Weights of a small mixture-of-experts language model, trained from scratch on English Wikipedia: 32 SwiGLU neurons an expert.
Below are experts of layer 4 (counted from 0) of a mixture-of-experts language model. Rows are named router (the router's row for the expert), gate (a neuron's input weights, with its number), up (a neuron's input weights, with its number), down (a neuron's output weights, with its number) and show model dimensions 96-191. Each number is 500 + 50 x the weight over its row's rms, rounded and kept within 0 to 999. Numbers have three digits each.
After each expert's rows: "gets" lists some tokens that make up at least twice as much of what it gets as of all text; "raises" lists some tokens whose logits its average output raises strongly, later layers aside. This comes from a sample of Wikipedia text that the model never trained on. Tokens count by the router's weight.

# expert 104
router:494468502483503503481494520417596470522528460399554496582526530568529421443515523442570541447496555443591533448451536586476488468594528586463422521447420524474467444462437526492576462539497481460552540577532474568532500520467590469460512533411444469475427424433520511545545472552469547457
gate0:413496552483498396542486547539511578487505534442460499573538489522582420497378466571583508493595494491438528478458462545535547529555522604395516589482458572608564548470516530487555479516619450490530567545530495502488471424486527455518577489486453524526418481452484541505533556468459516408
up0:459183472559497570489498429477499488646485477473413505423524481433448546454557485475401471423338569461499523478527519567475521486472525518570529493526533469469498476505517488569479509549474507502477488482533534513475518418503525547621441519522469523501516596577495439448527454511515503486
down0:536489515467501471467580467455545480467503571473529509542438577521541458433439513564473485506568490593493500528520506511447473506477513477571439542504470520564454437483467528500513551525422527534529488506598497478619464536604523541464604599446475465416435410501553519509531510533597490418
gate1:377409505497478463571520535488442517486559509497493523569545566771480525453412519505415403433470513516540574515514460455525522551448476461533525536531513618490501522497425492501451503469392464469529524552454462454520457383496534487466482497526582471532455452405470488522616467479509535472
up1:536469491519508444584523496466441568502483529584464499584481497448520455486407511532424478519457466544515489514515428453559486599480459527485559548572535596477594536501528551527472578504487419509552510507471475464484615451456511471440494468514546536549468474430441483502560452491497509405
down1:520517447490597551504428543481520453541522518515469423507480466566410571517484516464516410499444479541470480475516503478581427516604445564436518482441426555556563531544532464536574557545481410460495530413604520453575534512542459479557541575430449474560638430580497498437560463417619581477
gate2:467476572483441487427499377464540472544424471532477582532461497521488475512535587504560520439576485515580605474469521515462489471575501511457476420463554457447532522413294429458557436520482484556476474520572446488464510504466490509441534524455473547441586578506488520537552459529463531556
up2:501535478544479464610513489486509509452489532421417475538502440439573473547403549510424503534522480500497399530538512512517488472507492595504456511516561440495508430462494509529615462575488479536417462513564556478471480489446536492481544499501506607440495533498473546502526482561550527569
down2:529565458483476443478488539426464534511456559412552504459516523382538498517585497483472514515550468425396444570584524522533494409485569534499570442459485495518438475494517538523495575502454435539579452566568534537540544578540487474547545549500475551456557519541482548489438447554411479404
gate3:535530328505522459477497564522504489524467510483483513545487529468511472515497496445548522493536505535471512477456532586601481522620498585443492552515528551479513527498520521470515520477519462528505523488525520590463480504476572444491537496535505503526474543525498542497491557488472473494
up3:583533485544470505546622501550450483411490405507507526470470495568555506444444516562518492426522500489517443433601472464486496479472505496506539446520502495553549548416547475537572514537391456430525450435513536458493578494529428529593513452527539504529447547514514407463477481514584514442
down3:596399529516527549533467419486522482440448481503520551492489508495499479478396580500519551447564569519518507480501443551571461567561531408476489442597516559528499489468497393415498545484463506483506488478583525461479555562628511491486504437445459474445481486541543576479457479594527426369
gate4:419470477410473432416507513449580518518501474484517515494558584523492478495440510491543508544517545510572543460486528505452415485563513520523514591489454569478506513530544463493540451489467518452558483456401483490585474496530592469521413481495526461455454476467549546522512524465480509482
up4:507417543459526492545548538471486528456511453412483477530587522451546535483428482451465506550504477434479509518487455517448478491521489611476476564538475529452535427447507516451630495556583474434644558570509530512514470617478436525520484447593509449500411447482507518570506498481546474469
down4:485661542532472518520427498482438493514526526449490544514524574533522516532460549511529476561530443544505390496529511545487470465534506543513528436384482630425491525558624500436451634527501444433533447513525511541484531525539526509487541484392526629431558432588522491450535441474484543555
gets: " ", "\n", "==", " ==", ")", "==="
raises: "\n", "-", "The"

# expert 80
router:428510536479425454445557511454526437569546464465572560505499541594561434440467602460546573399521567470532576430471517600430561423576467563451417535461467442427473484453414485546571404469490488462552518481517455575539450493486551432453458560490499453436444488449543503541516454535481544439
gate0:508514467553553503483510558410473466558562502478447525498470421462529398471422510425498565528478481480527489487540506540555524404586488451578515508550569521435437471533542430560537467512535488518541507491474457623513589529492468528485513431397615501553469520447505470489481466560343570496
up0:480468552478539516439502603569471497503614470449412534476450565453494496564393536501538483543448416509575567534484445463586522464618516427491504498542491632389481377541597499543545466518586518518540530310490497510477540600520478551525467479483495419496415480469469530499486516466406500547
down0:456555473520540513422498459432456498505471495504585510454490517560548456507438441496431517424530427477464519434537510465445523511590493477574602506474495569548424573515484548421410540560485488407443450556470467473592488507424457553375441481419455480509442459457523467471474447420520525467
gate1:450678478522406451487482545531525429522524495490703403588532481510504548472493487412516546556501547526538452461500484577365475425510531613512439540487498466538506551498393472499500662443494521498504553599502493555534343500503493507456458478500506464379471494445497496526493469520568485517
up1:574303501491489559516503465447528473430532549513463574430462507515518472526496539560561483440519508495491576568477525427573538541546435280463563446484482521517501481440632564449499526536499476454563481423520512446487509501449554491510581543360440506531516464501492527538532550484427529491
down1:523591527561459489584508528487466553489496443495457511509495505549541471544484500542516456539543587539533537443525475517535544573516410564503462491583471516490503465459498519532513395481578517483545498533562471565531530479520493599521537574578509463496404549454590561509461522474606420413
gate2:488449386358454503532598488383524440499452477427539554527493458546595471557487486475473454418581572524560443462488520406498494451444444587464512548483484479463570437491586482367494532547542517497556538538539515508523467490509480502450602416457455457471482511540529529502470509501490559541
up2:522467498577539501463445510504504549462563529536519445552537590477447492431491595485510514585383461453569550576492574565487583524614519453452512441522453566551457532440405502595564474576493513467481522546503434488480520566492497521508520602506478501538501489424490479558516436526503516472
down2:549561488544523496492579519617533537518440492493514559608406496488464478576475463495496392492416550479532463515480443423578442462414491441544497577450497484549442534570437560482586557555505472585593537577519490538569528486530406461532521382461552499541501454467473461477483445493499521474
gate3:393467484448519351507542566439494442486437548477500402510543512485519487513512451471538568443437441479538505538413430477276457508511423529448479475523471495563443556497448521418475383451513475542475546487568407499461508484511453452455579529506503498489405508454505526511465481556477512416
up3:409556470534554529551493539479445543523431517595488433421474439411474475494495478526438544392454407536458599502549400444464469546476513499547526418584553441562441592541440508492507486529469465529451461411462469527477530481546471505516534543546573493558424535504472482569438509490478401450
down3:606538548467531462493512440410428479512563423510464399442507583435503514526602525578505495521480492484539540577534493452537491457451538421428578599484509557501531470493438562466497590563553420500487481465460532562530570473425539524601520486550469557545461525558528519585531433463520443575
gate4:498518577485503625529503472480487542543544549532427583477484551509504556457512437539508392464490432507502474520522469545385486471567511455537514442522503478390240595591527470479557500462499523601468487502500469589490547552514472472508502563477530448484514507417484543491472541467534508478
up4:473541497514391503624540494505504455530570568478529493507507518503566560580486503507547504527489487529459536475491536534485533420467535523528514512521491435490603543504498457434553474442486471472512569473541475536531548536498521487474525595460494530446802544508507463432563466466492472573
down4:523568436502474510485662492485449535439480489559510392440564529497588486530566436545559524467563461417550533497505432411488585474526466545481537448558481534507462524523472449452546513464531604553454458450418468468444562473490487547484529392463570514453538449442415465516417432543552450490
gets: "t", "it", "n", "k", "ch", "c"
raises: "ed", "ia", "ated"

# expert 81
router:467451532446468482471557604474539436486579427462537572516487542515538446435542614451562524482566544425546564424472535537480496490490443562436462524490462510439470488465443480491554355476481513462531577536537510575517474478454580447460475527506480473463469427480555487584562494538468522422
gate0:474523433499516580495495519502516574543513517532511523530540526582543418514522573491577519536567588417444509565503497529482579446535490525451467563516482554503450495493505425497498511479523566519587472488465472478519441471513568408460477517504508505363480450543458491489504509462441489564
up0:468454521432511447539527433506498453513535526427556602520482521581463615435482446545483487369411528448523462474472483454437466434538494459507476465484450479464504473505464489430547517384583595529440500486524477520472508529489484549535514583493473458590529550512489542507522449541557556550
down0:540482481486455492473516536396513416420448473489602516533468448494477518532517503551505480540514451489476541482528582521445526581442643493430563584470556497568475502491460598446399513508499492465472491390597458428497556454422442458489608433477536513561563425481512504622589525424455446487
gate1:477457462529411480493423524545488576487522564579518478561512632492533504510571435486510507473503529453519524557453585493505614484503518545478454493524476487503567424475462471532535453539494509487342533494617530519492536555512534477502426544469423559541447509455501543561488245535502449534
up1:492499495542388507455434558501472554499524519493512521502501619510539450458550431442501485428547555485497457464472570532530625507525453597489407502504462530463571436451461516539484441511503518474536531453628557507520497435542494458578438581468446598590514484443560519544565567524517475546
down1:457488474421658476527502546547385480457482451533558507445515410582525502499553442449512477588511491492612525529413487446469459558425583521480503463460428506487433486550521431414556435428459478525543470462550472496450496419558449562464540535529441489523526516574496507498560423450485442581
gate2:492565451531504479702547484563494562510479532596441461516471531589515466595390530442500485578570479452482682526478517468556600504454430492525465467420496464428512515523506513593606492519482522500436530588535514525498533482493497597466493488459475479499422532520458498538573479423492461452
up2:532534492501497466498509539486502500506475481527506452536483448539543513521579475438430498495559468510468347488513580427522540517459418464508450550426477545435442513569552524464450366538564561593504531532541568523528471476517424513624406541468545510536476495565516492537493531396548462470
down2:458513505556519430537533479417469502543463555565505514537513476491507517492475467538470391573449518404384518453403581425559506533499546451583486536553424442517566611434563576475397473519535556467458434510551538434542465499511451507450577474401546497522587490478523413498482539507479468454
gate3:481470521469519512496596491413544455485469524476496463548475479496582429578495473461526508523509541458482546421527515538466465461505398486526474531512537488474491541639531429439468496565434450437601555539417518623456517434498541513487541433550580462365477427500408569611428527545547477517
up3:435467443484536474503599537487572512536506490486507454531408460505531206535394448514496508525546475424495551425550596564483502480448477481512477502498546568473499530517531514520386529656452509478583483428438505492486508400473465535467486451468604428444455497463351491564482455569505495495
down3:568400514578536480509528492532532447453502453523511489401465534534517472526510503508460544517452539535562435372406460553521525468474549464485448528589569563610455583440492432467457543496422431533500488531539402581530489447580466525505577384483576584495490538524451578492468507503551446452
gate4:442402525515484427501472466504483495471487552484518488469467478685544546476525537495443497334535552436511447466465574485518527474463522456507405489454520463472542451531528474482529486531472634522504500429512486549493472563490509508503445531474437445532485503507512489458550456475482547443
up4:494502541461466507481614593539484473549496476499464480438481557457506499553505496522452530518496393516526489360595473530503532573434490531563561516493460524595470568462490508595575443544514417602405524554478559445510525472466493493518510469500496501507506548507488549537462502465493459505
down4:472482599479498634402404478508556474583568478523471510466481533530528417519567422492476460462529470506530526488515445480465475460492473615530477489506448505513477478478510519588501460468540454497556523474531529529468469405459522541499516560433484474428471521479565529436591505566511520562
gets: "re", " re", "com", " Com", "om", "th"
raises: "ma", "me", "y"

# expert 116
router:429443525448504472456556506484583481557559462424520547538553547565565435479536518420546526467529554487538487499422529589447532455537445550461481573473438497497487456452481467530560424519505453468545536594531476560504424494440564434453484569425486477467435469437559519528534442522454550493
gate0:497420483523527561499596528452506487514535507399530495425514519503497449514517460564464458546486571474493484486435511653498553456547529588489495531500402508524455452470506501520546450560488456579536558489500562611478544551476485462520474549506479481493387668460524480514468471469503533483
up0:457572502499453399469358505448509527493488651608484478527548495521485558456456534448495511498545401526507510518570564455520445517512444441507511584476576512509527508567512524473478543463457513528585465503480514478518464530501532554468536474483483493508590447515502537502487609521531468476
down0:492545492503520465537484482489493473534554489443482601513528565474520510514454573452481450536474431495530514446472524482522492448534474485602518471566435479396532492465543487554443495524490474488514479396468524533522479589535438515550518519567563602464482461502589614491487498538491537529
gate1:463579601514502412486521355508531575493553470428709543540550498540528434497424543396541544531532478552495529582586480554487485539573470471433519560492549510545524444463534489546459463462458519491612655496526479576522537421484490564525538500549528569472469576496498485531601498466524414490
up1:399483513507484540510474446541546495566487475451499571494492552484470483523496525534504544533557428500122471490563519522510465672529533520504511518480465509361532492505508496496508476480506525488552509487534375514511475633494529481503398494455408493492545549446514516537516517493474498498
down1:575462492529533564548540614469454585503545513512472459476577487592497549447607594403575496545492523394543411487501592564509558595450456539463630515566539509455468583528474407551470489539487533487474541570480537531458466437436424490516507434418476388528531489534490451508447495530543371442
gate2:468439490519532389464552503595550509502457534414500498463469465434453432425462445474484531505475489621476526565520447604529528413536403525472477558500542577483489433527498530529473578485469521495481426404369494541479488503542555504565502559433442501525410573498489487483559628514524351492
up2:467537495497512454506456572544563487617513511503543511506511468522509432476485495481490520520457462520544475457504461576480474484525519459485519493483457497518508597463513516460456560431384526436556498453477487495503439468486518556463515536607564454485559488526528431496599484485572506563
down2:495465509502521520549587574483408427512577553556499514598497503501492574525408483470410488566447535415527537473543546436527484474552503494539408531542591422429457507453475493401465500595513495528502526458416509518549508493509497508420468454417598458464542562458512521494486522620489558647
gate3:481575422465538471450520505496520547482491475492430481621542454493543514529460490444513437488545479526449456409581459516501427594515449564430535579455490515532496540519503511487436514451516573424524521662544481505509448511481495531487441563463641473512542470725475495491476509470499356512
up3:473509423474515474557454543526448563496482479543598464527463444506608498443419481556525461480432472505514536450534451510479470498453516473511503457488492487522477529538530508499442531520426501447599483621484542488531462411543368543538571469535447516489512566542495488488525526507743495481
down3:558455576495398441595541481510432430494506443435463536510506501450464444522386468497461590384512495525566530424526460529569480458496418507514470511513535479445506491529493516424505463469406466527494450546529545503483502450553573429439489529509619547425449479497493531475515627539491524524
gate4:492517479497529466475450481566544522555547523468490531551460518498505461423556456558504514482468468453492521435467482532493496468492385507578504465451503424479482491465497437477483442484410534505497433488698454509512505562539484506458516507526492491420469538539542529472585506560533514533
up4:541506565569385524575523495460501448450447502502516545456546486499512540569473557448489564489529508532492464577512496472491500538531650531440442471544513560439451543520517545487508568521558462510557536480419649466503475451493506460539447482536491482540558414473468493532386532481446552528
down4:503445487459515470390469426525449538470471597406581490494554552534541583494474456469610397435520480493439469488490474567476501406498434500422522492455393628570544475491466475586512479451502462484534498551592523500572488564440548469462530533457492482461424500517441548475554403444399443456
gets: "\n", "==", ".", " ==", " also", " is"
raises: "==", "===", "-", "\n", "The", "H"

# expert 36
router:517435535495445453485578513456527406475547471450557514558527587578493456441522580408533498460491576422546509441489555533452512440548457577491446510441477535482501472463416463500533465453535519427574518570503470520528433471482547521460522573492453506425490469474538530492547475548479575488
gate2:525409527457582508502532485527531531625439574597543488510576524446494493569467411507537518539509514417489458424516568473484573530485529603536588492473523559453457492574506530484498464543505465557578496480499590460577486469578468526499526558545547515529493465429480561502457554501529468547
up2:512525572534458408442526532557457487516490530473534523552476495484499490495418462504501605497515541529451520496485517506526552554514440505492498502527419538505487492535469455554475507518482495526483555548451574501509499480533441443470454517555426439435549573479412457452411511329545527464
down2:505497550627550528502583435440539615523481487471509441573594564592523541493483503370498419608424592551496526386502519477520591526482530610476436529502465489499523536558468446484554565522449548570478516465589499527554577556467505514546546494372496463423531445512461517419562532482493424484
gate3:579410475556464457492441507494552442459483503441535532535486485522398541574440584472541484559523467404484549553469456557509476460550461560511469556503579442546428428566509484519530508442546458451447509539428599472517463504468415669481458556557513538558550506496456473532486592493512530488
up3:457451476413517432427437446472528663537577434499542548536459412541482443439521494567479505544510545512493554366434514482475545505423482507519517575479483419500526546532490508459470516464536494452425472457471525478574485473476464460479538473574629476557487540512394394499565380479526496487
down3:549590425510486440401464604502490569536577543505507551473487447585497566527535523487383476521560516518460620536451476505541446484475469614480549534548494485580371558482475478492552444609544521424465508420541429475585527504479502487453416458484487447426501510437535419535510479524540455453
gate4:560452531516425551523511476440561475588466453504479565513489470517554513553489532493494559422495429510609520500565537659447492430498515518467527565455527450541617551443428470465440425520448541436532447494503565504437446454406595452567484464537527489463456420498539507487587482510473462535
up4:490448533493455505520526542440534522565488472589545529601513494535583503492511465490480541409490487558574560477496486596485537481458509538495467538455465618518495528417449457493505489551484522464452458449450555512486534565443468454478500498542480522495491461465509527452500414480439503529
down4:522563512536516496547496434585494466509524517639491504481468544488401475460533524540507443551481518573493548525482491541464529523510527605535449442566474412461586539502447482523519507486526428579408495440550478574521466559523522425498487389577475490415506559593431467421537537488509470506
gate5:579451519502443452531475529462486498524478453427513498453475444576495568412418474462500430480586464449555499437500504599475488489496547597523437556417333446516520480526485477482444526513511505435470528459560569457539406490490417558579469486526551490496556437492493408451455505562552510478
up5:486432485581533522538476543542486428511457485423446449550506424507553469535513488494496461513526500627527471526457476377411573522515561433498463544568470484470585453440445578520455465559451516498529502480567501507503457468533431549465481314495459459485465423466493417492472503451501524507
down5:482528474527532461478500464440433473501569530477559479505526491515516479462435351589455496446575502576537450539588495471522483555483484415532485530430495428478520445453508467527509422611463637450545442541506512547410485497447572481488510584538434466566418570513451428484521550637512505523
gate6:479487504425530457424517493459420454540492441499485525526489450561533420512483512416642555367545520446482482461354522509491507446566436544538507394371529411461532456478542466641500508569502442436522536579521485530501492468480393510486431461473489475461467470509570491492450583527486492539
up6:421488519462466515488554545552586473533482499468539553553556533462586490491536553535391499572530442588570564547472489472456467550473499455496475567575421548337442461466434490417542422511466564534442538479545469535552460518477574438520562532530521432533436541342434562537502433452463545586
down6:498597497463495548481565503518509489462461444558524524508478421560466511476515562499474528527475513591527548433532416444512546480430459462558431480572487533445418471448452403534478406510354426497613514529513488502575494520512541574503506453565489560455470445533466473527527465523443520395
gets: " de", "va", " /", " 19", ",", "bu"
raises: "s", "mp", "t"

# expert 146
router:424457557506487465454529522442557473525536439442495518521519553604538454440505521454541461459564573476519531479397539526427570438582424528461458548415456540464471445444454513489520422526535506450544578517498446542518430486431523470463520515445435449466529400492549580572609494560434541472
gate0:469519498524526494540507475526506484502444492480497423486439537611498525530390486497475465591536547489454446494561509554546485433475534469536361481429530527568509493521520487532511528479584543475437492492524466517456524496491494517474491449455473515485502509518494664510565504487482536499
up0:400511502459476512437495524508439485487538460520494460469495454530484568445534453575446492415415460459519517467487486577447432521564591508540536440482466490504512488457371552572532503543297452439406425475431472514486521595457526482508396444573510480504530460435463455507555442300489482416
down0:416475473470460532491473541438417518442538505536386442502458425494567409538469481513418517580498559508481514487439463479503457521418524444476503539436426510524500502481529558444506534516468531452480435511462487466565536430490462416537518531387549551529463473476462521523470476546410505583
gate1:426432515564482492513301549446449482519418529521527464551480514569472508426505495522475469574522559518529482523454534478495482502387414424550485464458498547537419440443511522471462469485441517458495526472440476492462491496475575470520398472452548507651533424475550582456642521500449528422
up1:509500478413549523487565532525505503477587596573497493467441461439537573733486508470486509574431483488486540498549526540444540671586540500439458456476465386458616548563419507546554518417536492563484524522549513509463486515511462486469513531622466420465502594433444465498542459488445468527
down1:469507420552499465601523419497558469489439555535467532479457464502482607450478508604551498473456450482587505491540582561463486487432406492509533583469427494429544504491598451523536392525511515530528492536519554565544596484511485509538526455410487493502540561546458475511519507492515472482
gate2:581549437549539576482436489494444538465533469478513458487530457525490495387458486452456503451497459562502444553470396454521456485541426475508448410474376599532504575516504552590447539547560483495459536555472443489482514511488529419428455546489486527503455490548500475450506536534396547518
up2:520551460489535533475472447540547514520594462517495487465480483655365526502468599480472442436526569470530593481540474535505450456481522454509470539490525492526408542475468529561456523501497512376454567551589462514613493441375454491562471581539499476520518458450523553510517508521523502490
down2:524457415465521530526454483378558505467420468430551524496562395520422459466435459438526523586540425524453490475451432497448415480489570449509545546561514451473567421515553541417590601498495582521483437600473539474459519593516523564513517530499512528591517472560536558515615465444529448613
gate3:440551563537536454469446544518448490495508510449560596481519480498483507506496462515515418531488573492489505575524530519420434478450413500458535433478585623468427506496473531429478564420400501380491519507505484475499501540515510506523492421504461454477572508406571603554597507450479418498
up3:480463356491342570452467513519484531635543509475508447510455487538450488375531527480445513541484521375467565391434413469552564465495525551588408600539482459573533522423408502542544448533416547480476516498425505514546479475548549427491462577557522531577451506531492387441574493490563492538
down3:510463474504517516532556467519499552547517490469551354487416572480452458468551528515513607458502528481446499453397560537503530550444445615461394437453516504440595581471560517494471551464529532468463448547530605509512581520516520484519485470502477444455462537540480509455508503462558509437
gate4:426477532441500566524624579483475529442548424529529518575450578513566466544507492474532477424454466485551474456365460491455453522547501508487526477452489502532531480437489505464619468521496508428475496496518421527497542532415452516509474539531431508509450412473460571631505470531453530479
up4:471546522438559514478581506499470548467523423497472474517465487461544533531469420537474419431538429568525426460452448469536523544560490494550512435477485524551523533478554622504564523608478470456430498471570512472535562521453413558510464511495427468512466447495405561517468496483466527482
down4:503506516455549495599495452551376535466463509452511422458514539532511457491526443476598422469495451519519508509504319518448534530510555421532532443420507461519512525571630471479462566505439502477511499475518548499487511457527494571465519519462488515494471437543473495565501515406378488635
gets: "g", "o", "er", ".", ")", "ur"
raises: "ary", "ate", "ed", "and"

# expert 91
router:460425530431386471454561599418535454515547460468524525525574559560491458473509560438514496441531503483579555481475535522503486403515457516436426499435484512448495469418393515468550467512544530472527535559527456546546444534461560463475520524409504459479455409390551583557510464548448545477
gate0:451469467466551509497495456520495483612522462534604507575559588547542482458476474414500543470590485497553482474492506549489487556568549561468493436489509494419502595477486521427425488556490539467512476530522525453507510501532471484425486484560522475435559461499428445426514408616478525529
up0:430555520545481505424529486460485471384583488385539527465517657557506481534508498472496465597451539455549517513444571533464524458463453545521455542501479498485433389534511453535602484406509503507487532461529483517543487430459461546491493558493474451535435540496614567536552513444509528484
down0:507574583557591449522552453439483448534408556485497557437476512543512445399545551369557560471524510552473474594478444459420518576477442531561475547464416502553475502522564426481448476403508509455435534467490557525410504492479533483572501559503510543499518528530520502518509481488489511425
gate1:553460562518470493537402440506547547524524468429457507591663504560536490568567352417465507465560543483522502522469477540508544474589480569504460559460449500461525473523477557501558430525496448454464516587534462515491488490518515569481508555562563521462474427483512492604578539427544604473
up1:459592541586543416479476506515441558545534509490519592502518497494531522422415513519495451464583463484551580483529568480498445574436426556434436480508463478488348544447451493579527509500453568671515530540507555525479517448471500497487501542510452486488499540525534575458452440521456428496
down1:544430531461493443512543474435468428532552412519482550558468499451516545437549521510470468403444397512515530483514472451469416521490521531467484573458581433421384550483472482538424479543492440464524465506573474624523557486491486483516479537486548428511439477480412569431445467550594449515
gate2:508545542544500714444522589483536542488517477518557576522503555496485500471482638467514447459493549422532571468507501523507463480508479545497460495535462466495523557492492484498482507380522404527488548473508478535416463535460526473515377593456497429504418497448588493492617564481491431499
up2:511612502447479483519431551527531535421521510529489475478500479499475546464442500532442452482541476516466526327554444482436451507443517522515474497496478457514466519511546549414467539484519469520531524471463526408457497575526512544498500547480579518515570420487465521426492535466692447542
down2:610483413512489497528474471472440489466463457567532558519496483511435572472480454539486480552471509542618461536474416534476540529512595566564411416427527516572537517423488477454550471434475494463498571448532523524515549490469442558524551486525474495447498565563449482515558549495530472474
gate3:455514523474477454505512494428470521574555402509509491482478472491500570463454347474505404388529561485477517447492469461554494452452450546524443465465509411499507464426485500468460446530482560554543482463512426493467545511470490515518558509471569456482469483494560542573467512582454437496
up3:514537554565431518529527493499564522562492445535460500487480497433548522440445473451478477482555488465487497530504431588535387434504520570510510431482543470535430512495479556477470434558525462505516424441492531424509513474519519480550518519484632449473481391504523647502496522503470443581
down3:441494427564558504535475435557557502511525516458433477496497455462537459577597510539524522500468564429434403550463511519459516596573624554453492535467450490562462501587552497511492620547486603472440528500536435431520470541489531467512443520568481490534536468509594417478497441470455564553
gate4:457514467462477384453481539434508512499460529401491556473596489504567508433503470477497505466525564458466486421524516637544460502571490531334444577412609510499547538570454475450584532540428469525566598528493562543475436486432539397495479516570460502436509506577552510442490445546580504501
up4:511510433536459394497422482462523537453419605403455479466495409464525518420530466489483451540523611501476409493537577544579511473548454497370420507372495475554504563550494554482586563545388487576596537600487552520476497497411586471546495493471520509502562496567589485521488526561529469556
down4:445555447479482519481486493505353500546573490467541394479491517518482577513420399512536431426477489541524556482590494446523407384476435444502545481397516447499478437519462538482451471565415486517492436482506496519490540519475495473549435495472588590370574561576438547474472519532459515510
gets: "s", " S", " c", " re", " C", " "
raises: "ed", "as", "am", "ten"

# expert 45
router:385408478480430509492481532458599486495544491418530519578559573558543447460522522486463486472487518412556496494438555546468538396523487496474385499459424583445452446490472489463526492483470559441563540569486440534560416453471525441452506523496497496511497437454537511567538515522466575506
gate2:495476502503440523415497469478526453543524453479509500448471444529505487472423421513461457465534505463578533428479526523405490436484466546517439443441359455438502510494483539568499490506469520479464505497487467533524522487510484477472501534477551296531452446426545538490661496490479451467
up2:489477529453564487539502527525489451498449546526509512554545536456515496543496566517579547479464523517481511585456545503587574535523506476456558518566599581494478466484506531493502488500630484491470475520528488439496443528483506462536437535514442512472535525485497503524401518493467537506
down2:461475466499554388507579450611528519457479455439518485569502494524453548471514583461538514498511448511512433431509493555574406438502444580501538506556448487499461518534554483480513430426544532505568480574444552466433450583483569547432468455520480453439457476444496470491425489518495487566
gate3:493491481377522533484517527475523466547446484514546487491491528565488452445507548465521473499492501436518543508534480540505511475539527612460466537435546478506530345474433501473501515472487548478483494585475524484512466543514479487454436482505483158507481455445462488484519484498498494507
up3:464544520501456516526478528471524464391313486506588446503519834499476515380481497476496510513492464495549567515534494562462487470546411499518452510451437532529534509496502516486500476467610525540592475427546537436486478649524493479500450500487554522465502426534504484498467516554503586493
down3:462521525498502606572531478549479540510509494524524560532401434536566497494422435473488485429500465567490496418412430525533539448534468644508573552546436589524510477551486542498523449494558576364513480514452507533432416551562502522545429498492514557548466390466435452522436555572581544473
gate4:464539527489578424479496519559521560494446541427530498528463496512505481515417473496646468514539486538514465440470523432568535551577597601534547568555541574564514450509529466494502508457527437314547442503510490454536480451531518566448538497416513499496468472395559537494549541630518477538
up4:509561488471569419489475484555500506489435569428500503515532491482488493491467427509610495501524453535506448447468428446561501579568545547538495574521551536532491467561544473502476512445570419474482456471559529469677448470496511534535531523437482501527496474501573534496553533473552454497
down4:441472482519649492459577446456533395412585460491530512456470524464606482519495496557481519528501486534474445478495444438436553461560472437476514555508482516554552449465507429548536573497593466535526447425441509487511453577469470491543444445512495544422537538544490551510564481525527509543
gate5:427532502436557516504621494464539477519516524478528499496506558558500495556498415474580520523458499483501521401578459528521514524510563508524547500498482527476495487484455474496495532416473492502515484527526441545577433455503524503513321517499498454470432522443556443532501474484533526516
up5:543464540523473465490552563532490543503494457507475504533505448504519481359525492504450637456533521491588507548472532496500520527526482466477508529468524486567522537489470512522456574517527515472448536468494489513492528492483524452410512272455515518496541463520417603484510494513518485476
down5:543446471533426435544497462560494489608592582506513581384542542536424421543546501444426498543496481551436513551495514465406480409546529500495522581520454530544527471512577462428462525552543467563584423537536518557535482504567499595465508569420534471483586543540500458631484502508500461444
gate6:469471551443468548404526602485505474438502462533530491527557523462612473487547455482531487483484562436571472476468531459489491463521422570493482814468546489533456477460508476424602486531589532491462496480541459525536439484497471524440477461479521512461470456513500511493550512561546518544
up6:519533481491525486570512499470493468598478473433560540471434472604424473502462582492720648467528473585466560431538466617475569420542488530506521434437474507449607537513403504468424429479406510499445469536511491520468570555464536468495484486482395446448527515439510475501490442502497482398
down6:458455551444553452437512523466589389407598463600528555529584478366571538513517414552505510453536489528586565467532528446394420582494485519597523520501575429549464507455469501593452472455477556495436482439502592429508531555497515424537461475605507551500527418574480562436505520511512458476
gets: " S", " |", " E", " 19", "4", ","
raises: "ities", "ious", "ity", "dge"